config.yaml
routed_scale: 4.0
balance_loss: 0.0142
n_head: 5
parallel_block: false
batch_tokens: [16384, 32768]
Below are experts of layer 2 (counted from 0) of a mixture-of-experts language model. Rows are named router (the router's row for the expert), gate (a neuron's input weights, with its number), up (a neuron's input weights, with its number), down (a neuron's output weights, with its number) and show model dimensions 40-79. Each number is 128 + 24 x the weight over its row's rms, rounded and kept within 0 to 255.
Before each expert's rows: "mostly gets" lists some tokens that are sent to it at least half of the time; "comes before" lists some tokens at least twice as common just after its tokens as in all text. This comes from a sample of Wikipedia text that the model never trained on. Tokens count by the router's weight.

# expert 20
mostly gets: " |", " 1;", " 0;", " 2;", " 3;", " 1–2;"
comes before: "\n", " ", " 0", " 1", " 2", " 3"
router [121 144 127 107 187 164 149 131 100 150 166 111 113 122 143 158  97 127  94 116 160  89 152 119 169 112 138 121 145 123 142 109 145 151 146 117 153 148 134 131]
gate0 [108  76 118  88  93  90  60 110 164 165 122 131  79 126 175  89 131 140 187 111 127 128 130 160 125 123 147  78 127 170 133 130  86 138 168 135  93 121 140 117]
up0 [107 105 149 113 120 110 121 138 118 120 151 102 113 162 138 158 129 105 117 146 196 116 142 142  70 135 171 102 156 126  94  76 147 160 181 125 112 148 144 120]
down0 [104 144  95 153 168 147 123 100 147 121 137 162 116 102  86 129  86 106 138 146  93  99 129  88 153 132  94 156 143 154  72 118 119 137 148  66 120 137 129 150]
gate1 [ 99 120 126 134 124 114 149 114 137 128 110 142 148 138 118 141 124 109 125  99 124 150 161 157 119 137 139 146 113 147 146 127 134 134 123 105 133 140  89 140]
up1 [109 135 114 153 117 158 177 128 102 158 122 131 167 158 103 160 117 135 131 138 118 105 137 149 128 129 116 147 117 137  91 128 114 142  90 160 135 137 162 112]
down1 [101 122 151 143 109 120 169 130  92 150 130 127 155 149 118 165 135 137 137 126 112 121 153 107 117 120 164 152  98 158 134 127 124  96 103 120 126 146 152 118]
gate2 [148  73 133 121 163 104 123 145 128 125 112 141 132 112 135 155 141 165 133 113 149 161 152 148  85 100 142 166 128 190 108 105 163 179 103 102 170  87 110 128]
up2 [102 116 148 165 146 153 153 149 134 136 170 142 137 149 105 153  86 125 128 131 132 123 143 153 174 150 123 120 135  84  72 152 134 115 106 150 122 171 168 105]
down2 [127 106 115 119 117 100 123 140  93 112  96 138  88 138 143 144 111 123 111 154 128  84  98 168 147 150 129 129 139 130 153  82 116 110 119 111  97  98 127 107]
gate3 [170 124 116  82 128 141 122 120 141 109 126 128 173  91 136 146 128 132 137 105 119 105 180 153 124 142 114 137 118 119 102 130  61  70 140 134 109 126  94 123]
up3 [ 82 120 134 103 125 108 127 127 109 154 130 120 156 141  96 118 116 140 139 150 133 104 165 121 142 109  86 162 136 159 111 158 143 107 136 121  84  89 128 185]
down3 [110 115 157 143 158 131 137 111 123 128 102 105 137 122  96 120  91 114 104 127 145 159 126 109 183 154 167 135 132 111 110 100 128 167 179 127 127  75 117 136]

# expert 31
mostly gets: " round", " final", " public", " own", " new", " former"
comes before: " of", "s", "ing", "ed", "er", "\""
router [150 159 120  97 142 176  85 117 112 132  94 137 127 137 180 137 106 172 117 126 132 111 127 149 168 101 107 110 108 125 122 115 119 120 108 112 150 157 132 122]
gate0 [124 151 152 134 130  97 135  93  71 155 151 164 152 161 166  92 146 122  96 121 107 107 107 116 133  95 134  83  95 150 106  98  97 106 145 125 100 155 106  65]
up0 [154 125 145 139 130  62 133  90 136 160 133 124  78 141 136 128 135 152 111 151 129 125  87  94 120 145 112 136 154 137 152 110 155 157 144 104 134 123  77 136]
down0 [163 114 167  94  78 169 156 117  72 147 144  85 152 114  97 146  73 102 154 140 105 101 119 180 155 154 121 171 111 132 133  84 123 132 128 169 104 149 124 130]
gate1 [113 164 148 121 114 165 139 102 155 144 129 119 147 113 114 133 102 130 120 119  98  93 102 121 144  84 127 101 113 144 162 122 162  78 136 105 133 105 147 143]
up1 [ 77 138 159  80 141  95 135 123  81 140 145 122 131 110 113 161 120 141 100 139 117 148  96 111 108 103 159 159 138 161 113 131 138  85 133 131 152 165 134 158]
down1 [143 125 128 108 140  99 155 114 154  93 127 135 127 172 136 169 141 115 141 103 142 137 119 139 145 157  99 107  87 128 118 118 184 156 161 138 103 115 112 130]
gate2 [160 147  76 158 169 127 133 110 100  83 119 122 123 164 145 110 142 140 136 126 148 146 153  91 120 124  83  84 100 109 102 100  93 132 102 145 133  95 146 143]
up2 [106  99 133 127 113 102 108  95 138  95 125 134 115 164 130 114 155  99 127 136 122 108 124 154  59  88 108 128  62 121 151 128 102 154 107 115 108 137  90 116]
down2 [112 131 128 131 122  80 130 141 149 114 143 135 113  91 142 115 103 117 190 118 163  97 139 161 160 140  71  91  96 152  99 168 122 123 118 153  81 112 150 148]
gate3 [130 134 134 141 132 132 129 145 142 160 139  85 125  89 150 133 103 130 116  99 125 121 135 131 143 136 131  72 133 116 122 104 155 193 163 148 121 183 125 148]
up3 [169  92 111 108 172 130 150 117 136 130 123 101 136 154 105 128 110  99 124 113 126 118 133 145 109 134 154 129 106 163 143 143 116 150 118  86 154 145 146 150]
down3 [130  92  98 169 108 110 124 115 116  99  80  67 117 116  96 130 120  79 111 111  96 117 116 151 126 130 100 149 131  95 130 128 144  87 176 108 137 140 129 111]

# expert 9
mostly gets: " milk", " Votes", " alcohol", " percussion", " artists", " locomotives"
comes before: ".", ",", " and", " (", " were", " from"
router [139 136  93 143 152 147 129 115 115 152 137 176  87 102 155 144 118  96  94 145 135 101 158 100 172 102 136 100 129 140 164 111 136 174  90  75 119 119 145 119]
gate0 [168 128 149 166 103 135 119 110 138 106 117 145 169  74 131 109  95 135 108  87 141  86 133 156 134 130 154 112 163 102 152 121 101  94 125 151 149 124 111 121]
up0 [156 122 156 126 130 141  99  94 135 143 119 109 128 104 122 137 131 145 175 181  92 147 149 113 174  92  60 156 147 119  87 154 120 123 135 109 141 110 152 117]
down0 [124 146 118 167 139 156 117 104 133 138 172 119 133 131 175 124 110 134 112  99 125 142  93 171 132 113 118 157 102 151 141 124  59 133 127 133 138 129 130 126]
gate1 [123 125 104 136 149 146 115  87 140 117  97 150 117  93 174 132 108 139 179 166 116 112 107 148 143  94 146  84 128 172 129 126 126 152 128 102 139 112 142 111]
up1 [127 135 133 127 139 117 113 149 117 128 129 149 125 122 116 154 102 102 131 136 138 132 136 195  90 101 120 141  96 107 117 119 140 180  93  98 127 175 119 137]
down1 [124 154 135 116 122 108 108 101 153 107 102 143 116 116 147  94 126 125 133 129 143 174  90 169 120 135 156 170 132  89 153 134 154 109 111 155 139 136 168 132]
gate2 [114 121 119  90 114 155 118  91  85 122 163 136 150 108 131 143 147 139 139 160 147 138 157 168 166 110 149 124 116 113 165 100  99 143 140 168  94 100 160 171]
up2 [115 115 171 155 114 126 130 115 117 133 141 124  93 127 166 136 154 132 116 121 145 136 160 156 151 100  83  90 131 152 126 134 161 148 144 128 117 119 136 100]
down2 [163 141 132 123 153 134 133  98 121 111 165 119 159 113 128 108 155 161 130 115 101  83 143 107 124 167 141  69 138 137 137 140 127 131 170 108 101 105 154 134]
gate3 [122 129 149 107 145 120 137  77 144 111 144 136 136 147 126 160 135 158  95 118 102  89 137 121 113 133 117  99 144 121 155 129 128 140 165 153 146 137 149 133]
up3 [179  86 127 157  97 130  94 102 137 129 155 147 121 171 124  99 156  72 125 132 159 100 118 142 102 112 121 155  99 121 133 193  70 161 134  93 111  99 112 134]
down3 [114 149 113 114 117 117 104 124 155  93 145 134 166 117 122 135 122 125 128 122 150 146 126 121 143 169 141 152 160 134 120 109 136 135 148 139 130 116 178 118]

# expert 5
mostly gets: " Yes", " Jo", " Mr", " Chu", " Ang", " Ma"
comes before: " |", "a", "er", " York", "i", " —"
router [154 165  87 127 119 162 131  97 137 121 129 182  87 118 154 147  97 119  78 144 136 108 158 119 158 137 118  99 118 142 159 134 150 164 115 119 129 118 161 109]
gate0 [153 101 145  86 104 165 141 130 148 129 135 142 185 120 103 122 109 125 104 101 117 127 164 135  87 107 169 145  90 110 146 102 129 123  95 119 117 119 125 105]
up0 [139 111 120 130 108  80 152 138 144 137 147 127 126 155 130 140 166 122 117 108 102 128 125 116 121 133 154 141  94  96 107 111 172 135 166 116 111 159 126 163]
down0 [ 86 124 130 154 134 103 117 148 144 101 169 139 146 101 145 174 124 143 157  56 142 165 143 140 160 174 125 102 142 121 135  89 151 135 103 130  50 144 142 155]
gate1 [112 134 160 133 140 131 114 162 137 151 177 132  67 112 120 103 120 132  96 175 143 113 106 131 139 109 117 126 103 102 126  87 114 126 162 101 142 100 137 102]
up1 [131 145 101 140  69 170 133 170 115 159 144 134 152 123 135 133 133 124  99 138  95 126 136 156 140  77 124 124 142 147 153 124 150 131 135 146 115 153 126 134]
down1 [125 110 158 160 117 127  95 165 106  85 151 123 123 103 117  87 111 128 155 136 126 112 109 172 114 132 119 128 116 107 145  85 155  94 145 171 129 125 134 134]
gate2 [138 119 169 137 108 109 113 102 121  99 142 108 165  96  92 120 140 154 126 141 121 109 161 145 118 109 129 106 161  91 108 132  89  99 178 116 140 114  69 146]
up2 [ 77 156 124  87 101 129 112  91 128 132 139 110 101 123 158 130 123 122  82  99 137 146 114 158 124 105 149 129  89 159  89 141 150 151  85 150 121 106 141 134]
down2 [159 118 122 141 103 137  89 108 143 125 132 145 145 175 118 153 138 101 119 107  97 124 148  97 122 145 125 118 169 148 147  96 160 150  76 114 134 122 142 140]
gate3 [131 135  67 159 141 155  86 147 167 126 155 107 146 162 106 138 160 142 156  74 130 132 159 122 145 122  95 112 138 106 134 100  99 188 157 189 154 105 153 144]
up3 [ 97 119 162 208 167 128 118 134 186 136 116 137 127 119 130 133  69 132 153 131 180 113 116 124  97 143 137 136 141 142 170 135 149 117 125  95 118  91 132 116]
down3 [ 79 133 125 125 133 110 119 130 138 146 109 177 113 136 100 152 116 112 101 108 127 120 144 131 129 128 163 128 129 125 164 132 130  96 134 137 126 174  75 136]

# expert 17
mostly gets: " 1", " 2", " 3", " 4", " 5", " 0"
comes before: " |", "th", ";", " km", ")", " m"
router [138 171  99 139 149 141 118 107 108 134 144 126  85 125 157 156  96 127 126 159 104  89 168 142 139 133 161 129 149 150 163 124 135 179  91  97 153 131 130 109]
gate0 [104 118 152 116 101  66  84 123 126 103 125  73 167 146 128 119 165 181 148 126 146 160 146 144 145 107 114 153 134  92 139  99 104  86 157 166 142 165 117 143]
up0 [110 152 134 131 131 147 123 105 135 127 111 157 129 124 150  99 132 138 152 101 120 160  69 114 165  81 167 131 116 113 157 183 117  89 119 118 137 144  98 165]
down0 [149 160 116  92 109 149 144 118 180 162 126 133 136 153 144 106 139 123 117 143 142 139 122 150 106 119 147 150 108 125  76 122 128 126 121 125 108  80 133 142]
gate1 [155 172 151  84 113 136 130 138 139 132 114 131  94 129 139 141 131 139 171  92  76 105 121 101 157 165 169 115 142 102 107 116 125 146 169 133 161 149 151 133]
up1 [127 166 153 145  94 154 157 131 144  84 102 137 131 125 151 161 132 136 102  98  95 108 148 110 127 149 109 157 122 149 142 118  85 154 137  92 138 115 180 126]
down1 [112 116 136 117 135 149 129 175 173 129 153 159 145 150  91 120 147 110 119 138 135 127 153 137 114 114 112 171 145 109 151 128 101  89 155 113  83 110 122  95]
gate2 [115 128 159 130 117  96 128 106 154 142 105 120 127  92 130  81 118 126 138 114 152  88 122 133  86 129 140 123 129 148 122 150 132 148 150 147 134 167 140 165]
up2 [129 157 100 158 109 101 159 113 133 114 123 105 145 105 118 173 117 120 126 153 172 121 136 139 130 130 163 147 133 120 107 130 136  92  98 184 134 114 124 129]
down2 [131 164 119 136 124 116 128 121 166 149 160 101 142 103 130 139 146 103  68 127 124 107 107 137 164 152 158  74 107 141 110 150 141 137 174 117 111 174 167  99]
gate3 [164 169 102 123 108 153 124 139 152 167 142 118 108 187 154 125 150 149 172 142 128 127 143 113 134 136 142 125  85 154 135  98 116 168 143 118 113  74 109 114]
up3 [107 161 135 149 103 105 108 120 121 116  84 104 114 141 129 114 143 140  91 109 164 122 179 152 117 106 130 135  84 110 108 153 133 171 173 147  91 149 105 124]
down3 [114  94  90 150 109 157 150 133 159 150 101 114  92 119 110 116 151 117 107 126 150 136 121 100 159 124 144 113  96 108 127 125 141 157 111 116 159 106 158  95]

# expert 28
mostly gets: " that", " season", " time", " years", " place", " where"
comes before: " of", ",", ".", "==", " in", " he"
router [176 151 101 129 122 159 102 126 109 124 144 156 114 138 134 144 167 114 126 168 132  93 133 129 133 108 134  98 168 139 116 106 142 146 122 126 185 162 149 149]
gate0 [ 85 108 145 166 165 167 123 170 147 145  76  86  50 109  99 140 110 120  99  86 155 107 144 146  85 147 147 145  96 142 145 130 145 137 169 107 113 173 167  89]
up0 [124  66 112 137 148 117 103 148 121 108 148 122 112 134 158 132 113 132 152  97 108 151 146 121 131 138 102 125 102 140 144 112  98 179 116  97 139 106 128 129]
down0 [101 111 114 120 152 147 133  78 125 147 104 125 122 118 113 113 152 104 114 122 131 106 116 100 156 109 118 161 143 102 139 141 171 146 114 119  81 140 142 113]
gate1 [156 156 152 112  98 130 139 166 123 101 103 121 126 137 162 161 150 104 112 135 122 170  79  98 125 126 126  77 117 136 103 116 160 122 127 204  98 103 127 115]
up1 [127  89 135 151 140 140 140  89 156 109 120 152 122 151 141 140 114 104 124 142 122 149 130 115 117 147 129 148 158  69 111 163 168 126 116 149 147  68 142 163]
down1 [127 100 155 116 109 133 116 106 156 137 124 121 154 117 115 137 123 172 121 117 109 124 152 138 128 124 112 137  99 131 158 117 114 109 126 110 112 122 154 102]
gate2 [ 84 128  77 152 177 117 123 115 144 147 118 143 154 155 115 128 147 112 127  90 123 149 130 133  79 153 157 178 131 102 127 111 164  84 148 141 108 131 141  94]
up2 [123 160 141 124  57 168  98 126 136 148 114 119 148 161 149 136 136 107 111  88  99 163  93 139 109 131 114 129 114 126 143 115 117 108 159 116  98  96 115 107]
down2 [115 143 103 126 149 129 132 163 110 131  96 149 131 142 116 113 110  98  99 126 121 126 146 134 119 134 119 114 175 113 105 162 138 143 138 114 127 140 118 109]
gate3 [103 161 119 132 135 118 104  90  99 128 131 132 170 141  95 115 105 146 103 125  96  88 105 111 122 137 113 150 150 104 116 125  83 125 112 101 126 130 158 134]
up3 [117 127 122 117 143  98 124 153 146 103 112 156 166 105 136 118 124 112 114 126 109  86 123 120 159 139 108 138 151 117 156 132 157 135  94 177 100 167  99 173]
down3 [146  94 120 144 132 136 102 141 125 101 151 121 110 114 101 130 106 143 125 172  98 106 111 134 108 129 116  79 128 143 114 111 144 176  94 113 137 119 158 156]

# expert 4
mostly gets: " Succeed", " JPL", " Born", " Website", " Coordinates", " Genus"
comes before: "-", "\n", ":", "=", "Personal", "=="
router [120 149 111 113 150 178  95 108 102 160 125 152 102 131 131 125 125 126 115 148  97  93 129 113 136 123 155  98 153 156  99  94 163 152  89 102 130 146 194 117]
gate0 [135 126 138  95 118 147 120 116 102 171  92 134 113 139 141 107 138 153 153 138 144 142 160 130 123 125 103  79  92 134 102  99 132 126 126 148 100 155  80 118]
up0 [135 104 129 104 142 126 114 135 178 115 108 133 138 117  83 131 169 141 138 155 100 163 151 123 131 106 161 134  95 155 159 135 172 133  96 147 140 143 133 135]
down0 [136 158 119 111 102 135  92  79 129 147 117  96 112 132 107 151 122 112 146 128 123 127 165 132 107  90 101 106 140 134 155 176  87 125 158 133 104 113 163 147]
gate1 [105 119 100  57 118 174 147 109 129  95 179 141 154  95  92 156 153 152 149 103  89 107  85 159 118 165 173 106 150 167 117 138 113 154 100 118 148 143  94 106]
up1 [ 99 101 133 142 152 101 176 145  58 113 129 129 105 114 140  85 104 111  52 134 171 118 117 130 148 127 112 167  96  88 125 109 165  91 145 104 135 102 101 131]
down1 [150 117 149 160 172 107 142 113 125 146 112 158 152 165 118  95  91 153 119 130 126  85 199  89  99 138 174 143 131 142 134 126 166 124 104 167 159 103 163 173]
gate2 [164 157 149  99 146 141 114 132 136  91 103 119 137  96 137 113  78 169  94  83 136 100 148 125 130 141  76 134 149 121 121 125 130 158  98 156 141 109 115 144]
up2 [122 135 137 136 111 161 174 114 129 167 150 112  70 136 159 133 124 104 148 132 166 112 147 141 120 146 155 143  87 106 131 134 152 135 155 121 144 141 102 162]
down2 [152 142 116 126 134 153 118 137 120 117 144 162 118 130 136 123 108 145 139  71  77  99  88 122 120 130  99 129 145 142 168  63 171 141 122  93 155 156  99 131]
gate3 [137 122 143 161 137 128 145 171 130  91 151 151 135 170 144 165 153 143 113 130 125 132 183 109 158 140 136  93 140 141 120 146  96 121 116 132 116 147 159 102]
up3 [114 150 111 157 177 142 100 112 122 132 132 112 151 130 157 174 165 158 114  94 118 151 138 123 118 117 132 137 153 115  89 106 136 129 134 140 133 138 147  76]
down3 [179 109 154 145 116 137 165 140 156  96 155 141 142 129 145 129 156 130  97 166 137  59 121  79 105 160 111 187 108 130  96 132 143  83  87 134 133  93 134 108]

# expert 6
mostly gets: " Born", "Personal", " football", " Candidate", " la", " is"
comes before: "\n", " a", "The", "American", " an", ":"
router [148 127 132 143 119 182 147 101  74 141 141 142  71 126 138  94  95 135 124 151 142 107 183 152 172 122 120  70 135 153 137 116 106 157 110  77 128 145 134 122]
gate0 [103 184  90 130 110  87 150  93  92 119 149 176 139 151 150 139 128 103 111  99 133  97 152 142 183 158 149 160 137  64  66 153 116 123 110  93 106 184 156 119]
up0 [ 82 124 171 118 147 137 138 107 128 156 172 118 152 163  99 144 105 129  78 106 164 118 111 138 187  99 115 158 140 130 121  91 138 104 162 113 142 126 166 136]
down0 [115 105 153 137 141 103 122 128 111 106 124 115 144 154 154 123 107 112 128 125 144 145 127 161 107 107 126  81 115 175 146 109 188 123 141 130 108 147  69 168]
gate1 [150 164 173 109 111 148 128 157 146 160 139 158 124 143 108  92 144 111 153 143 112 143 121 127 102 110 132 117 105 144 117  84 159 137 132 144 120 175 174  83]
up1 [144 102 152 116 143 113 125  68 126 181 125 168 145  98 120  99 151 122 126 161 151 122  92 152 111 133 117 119 138 102 134 110 130 174 137 145 135 134  94 142]
down1 [148 104 105 167 114  96 129 120 126  82 113 109 145 127 153 157 115 152 136 114 137 110 114  89 147 132 154 113  95  98 118 155  81 123 104 139 100 189 140 125]
gate2 [124 138 119 125 116 108 126 134 131 140 132 140 119 117 111 112 175 112  70  98 140 102 141 126 128 141 123 146 120 119 115  90 146 125 127 132 102 149 175 154]
up2 [169 127 144 155 154 140 107 161 133 125 137 134  95 153 173 138 114 155 162 114 118 131 125 124  78 105 110  95 151 169 123 119 115 137 141 132 117 142 111  80]
down2 [128  98  91 151 124 141 130 124  89 122  99 133 141 115 141 105 125 142 129 121 105 149 154 127 155 120 151 167 130 134 110 115 107 157  97  62 129  86  68 122]
gate3 [173 147 133 174 154 119  97 113 133 120 147  84 146 122 118 137 122 132 138 180 149 113 123 123 119  90 114 137 128 142 121 169 111 134 123 140 117 137 139 146]
up3 [146 140 128 140 150 140 124 127 115 159 142 137 125 119 123 131  99 128 125 140 143 151 116 116 144 124 171 168 153 157 142 172 193 129 142 120  86 133 138 111]
down3 [100 123 108 167 137 111 119 107 125 117 140 104 120 117 121 143 123 111 163 139  71 173 110 122 131 166 176 122 147 106 132 127 142  96 106 108 105 100 122 107]

# expert 25
mostly gets: " it", " not", " he", " been", " him", " they"
comes before: " to", " in", " as", " was", " on", " a"
router [135 132  96 144 138 150 109 153 121 140 134 160 101 108 157 144 141 109 101 171 143 115 149 124 142  97 130  80 160 145 119 109 170 143 106 114 148 163 171 176]
gate0 [ 80 123 142 112 140 104 129 163 105 115 112 127  88 149 108 160 106 102 118 115 121  98 143 115 123 146 114 123 115 107 114 137 158 104 125 133 116 132 154 113]
up0 [ 94 138 104  85 159  90 126 125 118 165 154 140 205 131 143 143 111 118  95  98 132 128 106 144  76 174 127 142 116 174 167  70 137 131  88 156 105 127 129 133]
down0 [ 91  95 150 157  97 117 114 108 137 100 135 143 164 133  97 116 148 159 159  76 149  98  99 141 141 143 114 141  94  89 139 122 129 112 105 117 126 159 145  75]
gate1 [109 146 156 129 127 129 102 133 178 118 111 159 108 153 167 103  56 131 147  80 157 154 143 134 133 135 155 107  62 169 101 150  98 101 115 127 150 156  89 157]
up1 [ 94 155 141 129 142  97  82 128 122 130 101 103  86 134 108  78 112 131 166 158 145 182  95 102 158 135  83 136 112 107 142  98  98 118 136 116 119 145 116 165]
down1 [148 166 164  95  79 161 112 144 154 112 166 141 134 127 136 107 148  84 107 118 168 132 148 141 132 104 140 126 173 106 121 135 127 140 126 149 116 103 150 121]
gate2 [ 96 169 168 136 123 170 159 135 115 115 107 110 112 134 100  76 172 141 115 152 104 132 101 109 150 146 164 112 100 130 116 144 133  95 118 136 163 119 121 188]
up2 [100 148 168 111  84 194 154 154 132  97 155 154 138 143 111 148 198 106 151 135 134  84 128 158  91 132 119 126 139 146 187  82 129 154 155  97 191 110 136 157]
down2 [ 94 140 125 136 157 132 170 129 130  99 123 133  83 105 105  97 147 139 136 124  90 115 156 116 113 130 106 146 122 117 162 151 144 131 103 204 113 116 119 129]
gate3 [151 139  84 141 153 118 145  95 141 119  91 132 178 146 143 125 100 148 128 141 103 134 122  65 115 116 137 161 125 104 137 132 143 138 112 176 112 145 103 146]
up3 [119 109 101 154 133 115 131 135 146  91 114 100  93 125 114 124 120 191 194 137 145  81 156 153 142 109 111 100 124 119 138 124 113 109 142 107 146 109 137  85]
down3 [149  75 135 160 106 173 142 113 131 130 105 109 129 105 114  78  78 107 162 101 169 122 136 133 100 126 153 136 118 116 125 119 130 125 137 107 127 145 135 144]

# expert 13
mostly gets: " by", " with", " from", " after", " to", " into"
comes before: " the", " a", " his", " be", " her", " an"
router [141 109  88 161 153 138 102 118 118 128  99 138 124 144 160 164 138 161 112 141 145 107 136  91 141  87 164 126 115 161 100 150 123 158 134 118 144 157 154 147]
gate0 [117 112 120 117 126 159  80 138  89 107 119 137 143 133  82  92 119 154 116 171 124 125 145 121 142 125 126 149 110  98 118 164 109 179 116 146 149 150 128  93]
up0 [ 94 152 101 142 137 120 161 114 153 128  94 105 123 160 136 104 123 117 121 114  99 136 135 144 107 109 122 106 149  87  81 164 151 137 106 136 166 113 125 117]
down0 [145 132 129 147 122 156 145 139 112 100 143 130 129 120 169  98 131 115 172 111 116 141  97 151 165 132 135 126 123 133 119 152 136 144 113 115 148 158  94 153]
gate1 [ 87 103 149 121 140 116 153 128 108 136 157 121 116 118 126  89 117 118 113 115 139 114 117 140 116 193 119 111 163 119 179 179 132 133 101  95 128 103 136 112]
up1 [147 142 124 117 159 154 129 144 133 129 117 109 138 110 166 130 146 168 143 149 166 139 115 146 127 114 135 137  75 138 129 171 129 113 150 163 148  90 142 103]
down1 [138 134 143 111 109 100 156 108 115 166 113 123 103 158 135 155 172 115 146 138 139 115 110 143 104  95 108 127 153  69 152 122 150 138 106 171 119 151 133 124]
gate2 [143 106  83 155  79 150 185 117  85 152 145 122 120  96 133 106 178  89  90 119  96 185 116 166 132 121 115 144 137 164 114 154 161 138 134  92 112 135  99 107]
up2 [134 143 144 142  89 118  84 112 123 152 137 118 125  94 140 121 117 136 111 137 107 125 128 111 181 186 125 183 129 101 108 148 116 124 137 111 144 144 113 117]
down2 [152  85 135 134 120 152 108 115 155 162 125 119 148  99 106 120 177 137 131 154 133 115 128 110 139  67 131 168 132 132 143 102 116 135 117 170 110 120 139 164]
gate3 [120 103 149 145 136 116 138 109 124 143 138  93  92  93 129 113 129 100 131  85 155 143 127 117 150 108 116 112 137 159 106 153 131 111 148 128 115  93 159 147]
up3 [144 131 130  72 152 153 131 125 121 155 155 123 150 114 132 120 152 168 117 135 150 116 128 109 111 111 123  77 131 102  98 134  85 101 162 153 149  91  84 131]
down3 [125 107 133 109 116 128  93 122 116 175 160 146 131 110 115 115 129 116 157 146 151 122 118 143 114 142 101  86 131 174 127 147 124 128 152  89 152  92 151 103]

# expert 24
mostly gets: " with", " of", " on", " at", " for", " to"
comes before: " the", " a", " his", " its", " their", " this"
router [166 152  98 138 129 135 133 128  91 132 119 136 126 152 132 147 150 119  93 115 142 106 157 142 168  89 165 125 124 133 121 130 149 137 113 101 131 151 160 145]
gate0 [143 154  87 153 150 116 160 137  96 114 110 124 125 114 119  88 137 155  85 106 110 128  98 153 114  94 155 155  91 136 136 159  99 144 115 165 117 148  67 171]
up0 [121 133 153 122 123 108 117 164 128 103 156  76 142 129 131 120 107 194 148 120 144 135  90 131 152 105 125 109 174 133  55 179 147 165 122 155 127 128  89 172]
down0 [175 113 180 110 104 122 115 106 136 112 118 141 144 128 114 110 131 111 124 123  98  87 113 108 102 138 145 130 151 121 114 132 159 109 134 103 161 135 142 109]
gate1 [109 123 155  70 170 139 102 156 113 138 148  61 109 128 121 172 153 106 192 118 163 141  87  82 148 122 114 155 143 136 104  98 110 117 142 116  76 129 133 151]
up1 [138 127 172 122 132 117  97  71 114 125 119 128 118 110 176 140 112  99  80 128 131 130 128 108 114 134 147  92 130 157 146 153 149 159 138 135 148 147 139 138]
down1 [173 111 116 107 108 129 106 146  93 168 145 134 131 182 109 131 112 112 111 143  97 108 171 110 160 131  94 174 145 168  89 130 138 130 137 135  94 110 131 119]
gate2 [ 97 113 114 175 158 141 131 118 142  97 138 137 144 153  82 139 139 118 137 103 112 134 108 107 121 135 154 138 109 130 106 126 149 123 146 135 144 147 145 113]
up2 [171 148 125 117 153 141 125 132 132 146 136 137 127 117 133 103 151  78 139 116 170 105 125  58 108 100 132 188 143 116 156 131 144 131 138 149  94 125 110 103]
down2 [116 131  83 133 114 140 110 131 129 112 164 135 130 157 142 108 125 128 125 139  95 101 117 104 151 153 101 139 143  95 126  91 128 153 163  98 168 135 122 101]
gate3 [148 115 134 148 158 140 134 125 121 115 140 157 138 142 125  92  92 141 124 116 136 112  92 102 135  93 118  92 157 137 142 116 181 101 121 147 102 104 127 102]
up3 [168 140 120 145 134 123 135 132 159 143 167 108 133 139 113  89 146 129  84 140 160 131 123 110 164  88 140 143 116 130 101 108 160 107 141 103 142 116 156 113]
down3 [126 133 155  73 155 110 169 155 117 129 119 145 173 119 101 150 126  84 114 143 148  62 139  66 136 118 143 132 117 132 104  87 158 108 117  97 129 126 129 172]

# expert 12
mostly gets: "---|---|---|---|", "\n", "|---|---|---|", "|---|", ".", "|---|---|"
comes before: "|", "\n", "-", "==", "The", "==="
router [107 146 110 119 172 170 120 124 105 116 157 145  82 121 145 156 110 111 111 144 138 108 158 106 151 109 154 102 129 181 156 104 151 150  91  83 129 119 142 132]
gate0 [166 158 114 126 168 114 116 127  77 152  67 164 158  70 123  91 136 157 122 161 119 151 151 106 115 136 174 119 111 124 107 141 146 158 163  68 127 118 114 124]
up0 [110 102 118 162  85 138 163 147 145 139 170  81 110 137 150 122 109 124 129 124 161 122 155 134 121 120 127 104 159 140 139 124 106 142 149 182 117 110 141 114]
down0 [ 99 145 137 111 116 145 154 100 141 131 141 149 124 136 186 165 132 102 104 111 152 144 151 142 124 102 129 147  97 110 118 158 117 101 134 142 151 120 138 134]
gate1 [126 128 150 160 136 161 173 118 159 175 146 112 156 148  88 105 114  87  97 159  82 102 119 129 141 131 119 109 182 119 143  85 131 126 127 138 117  99 159  96]
up1 [118 104 169 108 145 146 104  96 104 131 155  91 132 131 127 123 137 119 143 136 157  81 122 144 161 119  95  99 140 153 100  84 109 159 123 116 111  88 129  96]
down1 [ 72 110 123 170 101 141 110 127 197 104 120  88 151 115 133 137 115 146 100 153  81 123 107 153 152 114 111  99 153 122 172 102 167 141 131 169 125 134 100 142]
gate2 [112 133 148 149  73 124 149  99 142  96 105 140 157 119 134 111 139 138 103 146 136 127 117 131  87 145 125 131 156 136 138 108 127 120 114 136 118 170  73 137]
up2 [135 124  99 101 126 141  73 189 113 133 170 125 106 140  97 163 120  78 139 118  84 129 143 150 103 132 152  86 151 162 142  81 127 141 129 146 157 118 130 141]
down2 [129  96 108 178 173 176 166 134 108 134 114 134 131 148 130 112 150 127 109 126 134 119  73 143 156 122 139 124 132 103 139  87 140 139 138 131 138 169 122 138]
gate3 [130 122  91  97 149 158  80 131 163 152  85 153 141 132 120 143 126 121 148 136 143 136 176 146 127 120 137 109 127 159 127 152 113 131 131 141 127  83 182 167]
up3 [151 115 126 154 129 128 116 142 157  89  97 116  93 155  85 105 106 118 199 160 116 135 110 129 131 130 106 118 133 137 130 109  91 134 126  82 134 103 152 142]
down3 [117 112 104 134 145 144 151 141 124 123 154 178 102  70 139  94 174 134 178 163 123  95 126 158 111 115 135 143  80 104 126 153 151  74 129 131 118 113 100  98]